Experts of a small language model.
Experts: 32 dReLU neurons an expert, a softmax router.
Training: a variant of Adam for the experts, 758M tokens.
Below are experts of layer 3 (counted from 0) of a mixture-of-experts language model. Rows are named router (the router's row for the expert) and show model dimensions 0-127. Each number is 128 + 32 x the weight over its row's rms, rounded and kept within 0 to 255.
After each expert's rows: a language model's description of what the expert responds to. This comes from a sample of Wikipedia text that the model never trained on.

# expert 46
router [165 119 114  94 143 104  90 180 129 118  62  81 158 162 135 126 122 108 158 126 157 126 110 186 127 120 160 103  76 138 138 101  96 115 162 141 101 104 172  94 174 145 129 161 173 107 135 100 177 158 182 184 120 214  68 100  84 135 144 139 125 107 137 168 175  94 149  66 147  89 126 157 138 161 104 130 139 135 108 218 171 176 175 100 135 157  81 118  81 184 107 165  96 164 140 115 116 168  84 125 145 110 123 156 149 129  73 123 122 127  67 149 149 150 126 117  80 137 142 142 136 117 117 196  93 150 117 131]
It responds to: Species and word fragments. Found and occurs in species descriptions such as it is found in Peru, plus mid-word fragments in technical terms, such as ab in catabolism, eh in aldehyde.

# expert 23
router [122 100 141  62 112 126  94 199 117 164  97 111 105 168 137 143 125  73 204 117 131 134 130 119 101 145 122 150  87 125 113 138 123 167 161 146 112 174 134  79 141 121 162 202 153 108  92 140 146 164 117 117 138 166  61 156  32  99 111 126 105 107 117 185 133 112  92 123 150  80  78 156 177 142  64 131 148 114 104 133 152 122 144 152 183 141  83 114 104  95 127 127 115 186 152 109  67 152  69 131 140  85 146 128 107 122  76 149  97 104  66 141 165 158 129 146 113 116 134 141 122 158  73 131 118 161  61 123]
It responds to: Hyphens, dashes, infobox lists. Hyphens and en dashes inside names, ranges and list lines (Seine-et-Marne, 1977 – …), plus digits, slashes and taxonomy-box line breaks.

# expert 32
router [100 114 174 130 101 169  76 173 100 133  82  80  98 177 114 117 107 120 174  93 115 137 137 157 164 111 155 166  95 114 113 161 118 130 136 160  77 124 174  62 133  95 111 167 148 111 112  80 173 144 151 142 117 148 100 103  98 107  93 100 120 135 134 167 227 116  97 178 148 136 122 180 154 144  99 147 169 124 101 163 160 185 128 133 143 132 104 126 135 110 110 118  95 194 197 114 100 181 110 110 115  85  96 182 150  63 138 192  83 127  71 141 154 152 107 122 136 154 135 166 125 142  68 167  96 150 123 117]
It responds to: Relative and demonstrative words. Function words like that, which, who, what, all, they, and prefixes con, inter, as in "in that country", "of that year".

# expert 58
router [138  95 122 127 137 165 102 151  90 165  14  99 136 168 112 146  95  68 174 118 144 131 195 136 148 132 163 126 119 100 132 108 129 194 161 223 109 107 181 112 164 140 114 158 147 123 122 102 160 151 172 127 177 154 104 143 120  99  87 132 100 133 138 127 106  62 121 161 182 134 131 166 138 144  97 140 175 107 106 157 185 158 132 127 135 150 127 147 128 161 113 132  73 189 130  90 170 194 124 129 115 111 157 165 132 161  92 134 120  78 114 149 144 181 123 107  76 186 107 137 118 121  87 130 110 164  89  98]
It responds to: Name endings and months. Endings that finish names, such as iver in Oliver, olf in Adolf, erson, plus month names, River and given names like William.

# expert 12
router [137  91 103 109 114 166 111 140 120 115 102 114 115 133 164 129 140  46 149  82 124 122 152 132 132 141 116 142  73  95 160  90 148 143 135 136  81 112 109 121 188 153 155 177 144 107  60 131 138 197 172  90 111 127 108 113  87 128  80  97 154 141 112 109 187 115 103 149 174  98 148 182 181 110 116 130 117  69  62 122 165 164 192 134 108 172 136 165  94 135 113 172 108 194 151 166  95 143  46 148 143  65 119 119 131 149 135 189  80  88 118 130 168 155 155 148 118 149 109 158 145 120 158 158 130 182 125 108]
It responds to: Career and media nouns. Nouns in biographies and film, music or sports articles, such as debut, season, episode, role, director; also section headings like "Adaptations", "Discography".

# expert 10
router [ 98  99 127 103 123 124 101 149 114 177  82  80 118 134 117 108  82  64 141 118 138 148 139 194 126 133 157 120  81 104 140 136 143 122 145 153 100 120 187 121 158 123 195 173 159  91 117 140 171 191 141 121 138 229  85 116  78 111 106  90 162 142 140 148 158  96 113 135 206 123 114 153 190 140  79 102 146  91 105 177 170 185  88 145 129 179  67 136 119 114 135 125  81 175 155 103  84 138 123 134 131  83  92 102 161 117  42 141  76 142 121 141 138 156 107 144 143 148 125 136  95 120 124 144 142 164 124 117]
It responds to: Word-initial capitals. Capital letters or short capital pieces that begin a name or word, often after a line break or heading, such as J in James, Ph, T in Terrace.

# expert 31
router [133  72  96  85 147 153 117 146 104 142  80 106 146 159 138 121 125 100 138  55 105 111 144 121 131 138 120  86  87 123 111 123 156 108 157 193  85 116  80 115 120 123 127 177 153  92  69 141 133 178 176 120  96 151 106 112  49 133  76 109 143 161 157 118 166 135 117 135 168  83 105 169 157 135  93 130 110 121 104 130 164 154 155  94 134 206 155 137  85  92 138 123 118 158 223 132 104 181  95 112 127  64 125 115 117 105 130 144  91  82 123 110 133 208 127 165 128 206 156 167 105 125 139 104 142 161  92  93]
It responds to: Name and award qualifiers. Adjectives in organization, award and chart names, mostly in music and film lists, e.g. National, Best, Independent Albums, International.

# expert 51
router [154  96  94 143 132 113  81 154 137 162 106  97 108 189 139 154  98 145 126  87  99 112 143 143 146  88 159  99  93 116 105 105 150 157 187 152  77 127 152  92 117  99 155 187 130 106  53 119 153 163 138 118 123 221 111 120 113  95 126 119 126 162 112 118 157  93 154 149 152  45  62 140 193 121  84 118 125  93 111 133 191 189 145 110 137 173  88 134 121  70 161 164  91 158 161  93  70 150 101 166 137  86 125 135 110 111  90 186 103 115 124 142 156 164 171 118  88 131 163 172 101 136 125 144 121 166 111 130]
It responds to: Capital B and name starts. Capital-letter tokens, especially B, G, U, He, opening names and words in tables and lists, plus sq mi in area infoboxes.

# expert 49
router [109  95 121  96 123 141  62 145 147 124  75 120  66 183 109 100  86 119 170 126 121  90 125 120  86  98 166 168  99 123 150  95 160 108 141 163 100 143 160 104 170  85 129 138 145  98 129 139 154 169 173 114 152 148 108 136 108 133 121  79 140 117 128 139 135 142  90 158 176  99 132 174 153 143  69 147 165  88  74 172 126 174 160 132 156 171 131 163  87  93 113 175  54 149 150 137  72 129  47  87 115  98 139 108 106 149  95 159 137  53 124 166 120 194 104 113 104 152 130 138  82 141 131 127  78 160  73  87]
It responds to: Plural and noun suffixes. Word-final suffixes forming plurals and nouns, like -s, -ing, -ism, -ers, -ists, plus nouns such as games, forces.

# expert 55
router [155 110 133 102 154 162 109 146 107 150  64  31 113 153 132 113 145 122 193 114 152 153 153 154 129  87 161 147 110 132 123 155 123 135 171 175  74 172 149 106 148 119 126 143 131 106 124  92 174 134 165 136 127 182 110 117 103  99 136 149 126 149 150 165 165 118  84 146 149 107 122 183 161 169  80 168 163 122 108 177 176 141 101 151 200 162  95 154 115 142 144 164  59 158 193 118 137 163  93  68  92  91 132 107 142 109  52 138  79  93 127 117 134 186 121  87  88 162 119 116 133 127 125 122 128 188  75 125]
It responds to: Place and nationality names. Pieces of place, nation and language names, e.g. United, New, North, Hell-en-istic, Iran, Dub-ai, Virginia.

# expert 9
router [117 112 160 131  71 143  83 161 129 181  52 111  66 177 132 134 142 113 143 118 115 120 119 167  73 138 159 122  72 119 148 129 163  98 135 148  81 129 127 123 179 135 110 146 149  76 135  82 160 134 119 133 135 159  69 101  74 118 162 109 159  78 150 133 134 115 116 117 169 116 143 188 164 176 107 126 113 125 121 203 119 102 146 146 165 178 146  92  68 151  97 187  64 160 142 148  92 176  81 114 127  98  81 125 147 139  77 150 105 126 133 143 178 163 175 160 134 165 165 159 138 122 107 132  91 201 112 129]
It responds to: Verb and participle endings. Verb suffixes and past participles, often after was or were, such as devast-ated, refurb-ished, described by, conv-icted, known.

# expert 52
router [126 100  92 106 115 116  93 121  91 129  94  97  82 188 127 114  86 106 233 120 127 170 165 170 101 138 177 120 112 119 112 147 100 132 170 177 109 137 100 116 152 118 149 169 110  73 129 105 148 181 134 152 131 145 102 166 115  79 116 155 124 134 150 159 137 138 128 120 154  84 153 155 147 174  89 156 128  81 116 157 210 169 111 133 158 171 108 148 137  76 134 144 124 169 161 109 139 167  83 114  96  96 118 110 148 111 122 149  93 129 131 147 144 213 129  92 105 160 163 167 158  98  30 154 110 194 100 122]
It responds to: Place and nationality words. Country, nationality and institution words after the or New, such as Zealand in New Zealand, States, National, County, British, Swedish.

# expert 21
router [137 104 130 120 110 124  70 132 143 169  91  94 116 144 137  74 125  76 139 134 132 150 188 131  94  85  93 148 102 126 115 123 156 146 165 163 106 101 166 112 161  90 114 165 119 122  92  86 171 179 176 119 138 155 103 133 130  93 120  96 128 116  82 133  92 120 126 178 204  77 115 144 199 144  63 142 154  46 129 143 145 122 158 156 152 169 124 134  83 114  91 185 110 187 141 134 123 146 114 141 149  90 128 139 112 126  89 155 140 165 126 185 212 169 159 126  61 152 176 142 141 164 128 140 102 173  88 161]
It responds to: Sports and election reporting. Words in sports-season and election write-ups, such as held (draw was held), team, home games, Cup, final, won, Turnout, gain.

# expert 62
router [101  93 122 138 101 173  27 185 111 140  81 135 117 170 141 133  69 130 169  97 123 148 153 177  91 104 139 170  99 135  77 131 122 145 143 111  86 115 151  86 112 120 148 155 146 116 102 108 139 168 133 171 144 175 133 106  42  86 118 139 153 106 130 115 129 105 162 167 141  79  70 161 158 126 114 126 129  73  92 157 122 157 176 100 124 151 110 146  90 120 132 124  99 163 148 101  75 188 107 113 141  54 121 165 156  96  92 140  95 131 118 108 141 176 106 128  96 122 137 190  60 120 141 181 122 188 115 163]
It responds to: Word-initial prefixes. Opening pieces of longer words such as re, con, un, sub, prot, com, as in prototype, corrected, monuments, charter.

# expert 41
router [160 123 109 131 123 125  74 166 105 134  47 103  96 128 127 102  59  98 140 138 118 120 140 144 148  91 190 127 109  91 124 141 122 125 154 149 115 155 141  65 161 114  84 172 176 113 141 114 184 172 194 117 138 175 116 127 127 113 127 120 126 114 162  91 159  96 153 149 180 125 171 201 176 153  19 119 123 123 102 156 143 172 130 120 124 178 117 180 105 153 105 164  85 165 115 102  75 165  94 126 122 106 145 164 129 130  99 168 117  52 136 123 148 159 109  98  74 163 119 161 105 156 131 141  83 150 100 130]
It responds to: Name and word fragments. Inner syllables of personal and place names after a capital letter (Á-ng-el, M-ick, A-ng-ola), plus first names and months like May, August.

# expert 6
router [152 126 136  68 161 128  76 166 121 102 110  49  94 140 102 151  63  90 173  91 127 119 120 171 116 112 115 105  70 135  90 100 154 122 151 137  97 139 131  86 130 102 157 151 158  97 115 139 192 163 122 152 138 198 104 123  71  70 102 124 169  69 149 139 148  96 123 147 148 105  85 151 156 104  60 101 155  97 118 157 136 179 133 126 118 135 108 112  95 144 148 101 111 179 144  91  73 198 109 111 125 106 107 155 146 101  86 172  65 104 147 127 129 162 146 161 126 143 111 180  89 114 141 199  88 162 136 151]
It responds to: Word-initial fragments. First piece of a split lowercase word or name after articles or hyphens, such as "b", "St", "re", "dr", "separ"; also stray UTF-8 byte tokens.

# expert 37
router [106 108 168  94 154 164 105 178 139 192 101  82 108 167 131 109  99  98 141  80 129 118 129 184  63 112 121 141  51 112  95 149 155  57 144 121  76 122 177 102 157 143  97 182 155  74 137 106 110 139 184 154 133 170  78 123  82 105 140 144 108 114 121 183 159 141 124 113 184  97 130 134 181 156 118 112 136 133 121 211 121 109 127 150 158 153 146 159  66 108  97 169 107 178 165 117 144 179 121 106 130  44  95 158 122 101  85 105 131 115  98 159 149 149 133 120 100 156 134 154 136 136 155 171 104 156 106 137]
It responds to: Prepositions and event verbs. Prepositions and verbs after subjects or "to", e.g. in, at, under, over, won, played, received, used.

# expert 43
router [112  70 101 100 120 126  57 151 147 120  97  44 135 163 166 132 102 118 145  80 118 142 152 103 135 103  92 134 121 108 117 119 171 158 178 207  71 136 108 105 173 114 175 146 141 100  83 161 145 164 185 130 108 164  96 180 105  99 144 119 144 109  98  92 134 115  95 127 193 126 134 162 176 134  61 154 100  75  70 163 134 188 131  84 112 165 135 144  98 134 103 114  70 161 159 142 132 166 104 123 138 111 118 156  98 119 107 161 134 116 113 152 180 178 158 104  75 173 121 118 147 175 112 120 106 144  86  91]
It responds to: Sports results words. Words and word endings in sports season tables and text, e.g. Cup, Championship, scored, Woff-ord, l-ost, still, again.

# expert 5
router [139  61 125  53 156 145 113 151 117 163  82 120 111 137 127 155 130 135 150  54 125  97 164 142 121 142 114 116 103 126 168 118 166 100 162 148  74 134  92  97 192 142 135 189 105  75 102  99  72 146 155 158  70 147  72 104  53 120 111 101 135  99 126 122 136 130  96 111 189 116 129 163 169 143 117 146 150 104  60 172 122 160 114  85 126 140 113 121 101  99 109 149 128 175 179 114  91 125  60 150 135  90  94 126  98  71  91 194 140 106 112 112 111 143 114 128  93 143 161 187 136 152 111 146 128 181  98  90]
It responds to: Word-initial stems, music contexts. First pieces of split words, often con-, pre-, rec-, st-, plus nouns like music, song, band, in album and song articles.

# expert 45
router [ 89 132 145  66 153 159 111 186 112 128 105 115  86 167 121 110 139  98 146  80 150 143 151 158  94 153 156 157 105  77 123 147 135 103 137 189  97 104 139 139 136 144 112 173 126  78 109 137 148 183 161  93 146 141  59 101  97 120  90 112 103 123 124 141 155 103 105 115 139 135 118 114 186 149 133 159 129  62 109 146 106 151 153 122 173 221 135 151  73 127 133 185  94 168 140 128  93 172  95 134  96  23  84 114  89 119 110 121 150 117 109 168 146 177 157 104 104 175  91 135 110  95 106 135 118 202 106  86]
It responds to: Institution and group nouns. Common nouns for organizations, people and works, often after the, such as University, School, president, employees, film, building, organizations.

# expert 15
router [132 102 156  69 144 129  85 182 107 160  90  62 114 142 116 137  98  81 161  85 122  98 126 175 128 108 156 161  74 128  94 142 130 130 165 154  98 113 187 105 131 124 125 186 144 115  96 137 188 178 158 100 138 248 102 104  96 116  86 116 160 123 118 138 173 121 113 130 205  81 129 173 188 135 102 116 155 100  85 168 174 189 124 117 132 157  78 148  98 153 116 148  73 178 164  96 122 160 121 138 135 112 160 141  93  92  75 125 117 137 120 136 146 141 124 146 116 156 114 176 143 100 124 135 107 167 131 134]
It responds to: Capital initials in names. Single capital letters or first pieces starting proper names, often in tables after a pipe or country code, such as E-katerina, A-CC, U-MNO.

# expert 2
router [147  76 110  72 170 110  93 152 140 106 128  92 146 170 123 126 136 101 176 122  89 117 150 146 152 116 156 101  41 104 152 114 156 140 166 165  71  96 140  75 190 129 175 173 127 115  45 127 125 164 159 152 141 171  74 121  97  85  97  80 165 164 138 134 154 116 112 154 157  82  95 168 184 148  84 164 155 115 110 131 134 159 120 156 120 174  92 170 135  97 123 149 115 177 136 126  85 160  90 122 144 112  98 136 141  99  94 199 105 154  96 132 185 180 137 139  99 143 140 164  80 132  95 150 142 159  96 149]
It responds to: Table cells, initial capitals. Short tokens opening table cells or words after pipes, such as single capitals N, W, M, h, n/a, minus signs, zeros.

# expert 11
router [114 128 121 115  78 111  88 168 166 171  87  78 101 161 125 102 107 116 174 134 123 146 110 111  65 128 127 140  98 108 108 130 153 103 114 131  95 103 117 109 139 151 164 167 118 111 106 142 143 151 163 153 103 174  79 164  67 124 127 118 134  95 114 199 181 156  87 162 154 107 149 211 164 197 105 139 144  88  95 147 153 126 162 132 110 156 122 140  80 114  77 189 101 164 179 139 106 159 107 108 140  93  77 130 121  82  63 128  62 160 136 106 145 203 128 114 135 129 155 177 128 153  94 171  99 180 116 158]
It responds to: Quantifiers and word endings. Determiners and numerals like first, other, two, all, such, and adjective or noun endings such as -ational, -ent, -inet, -ological.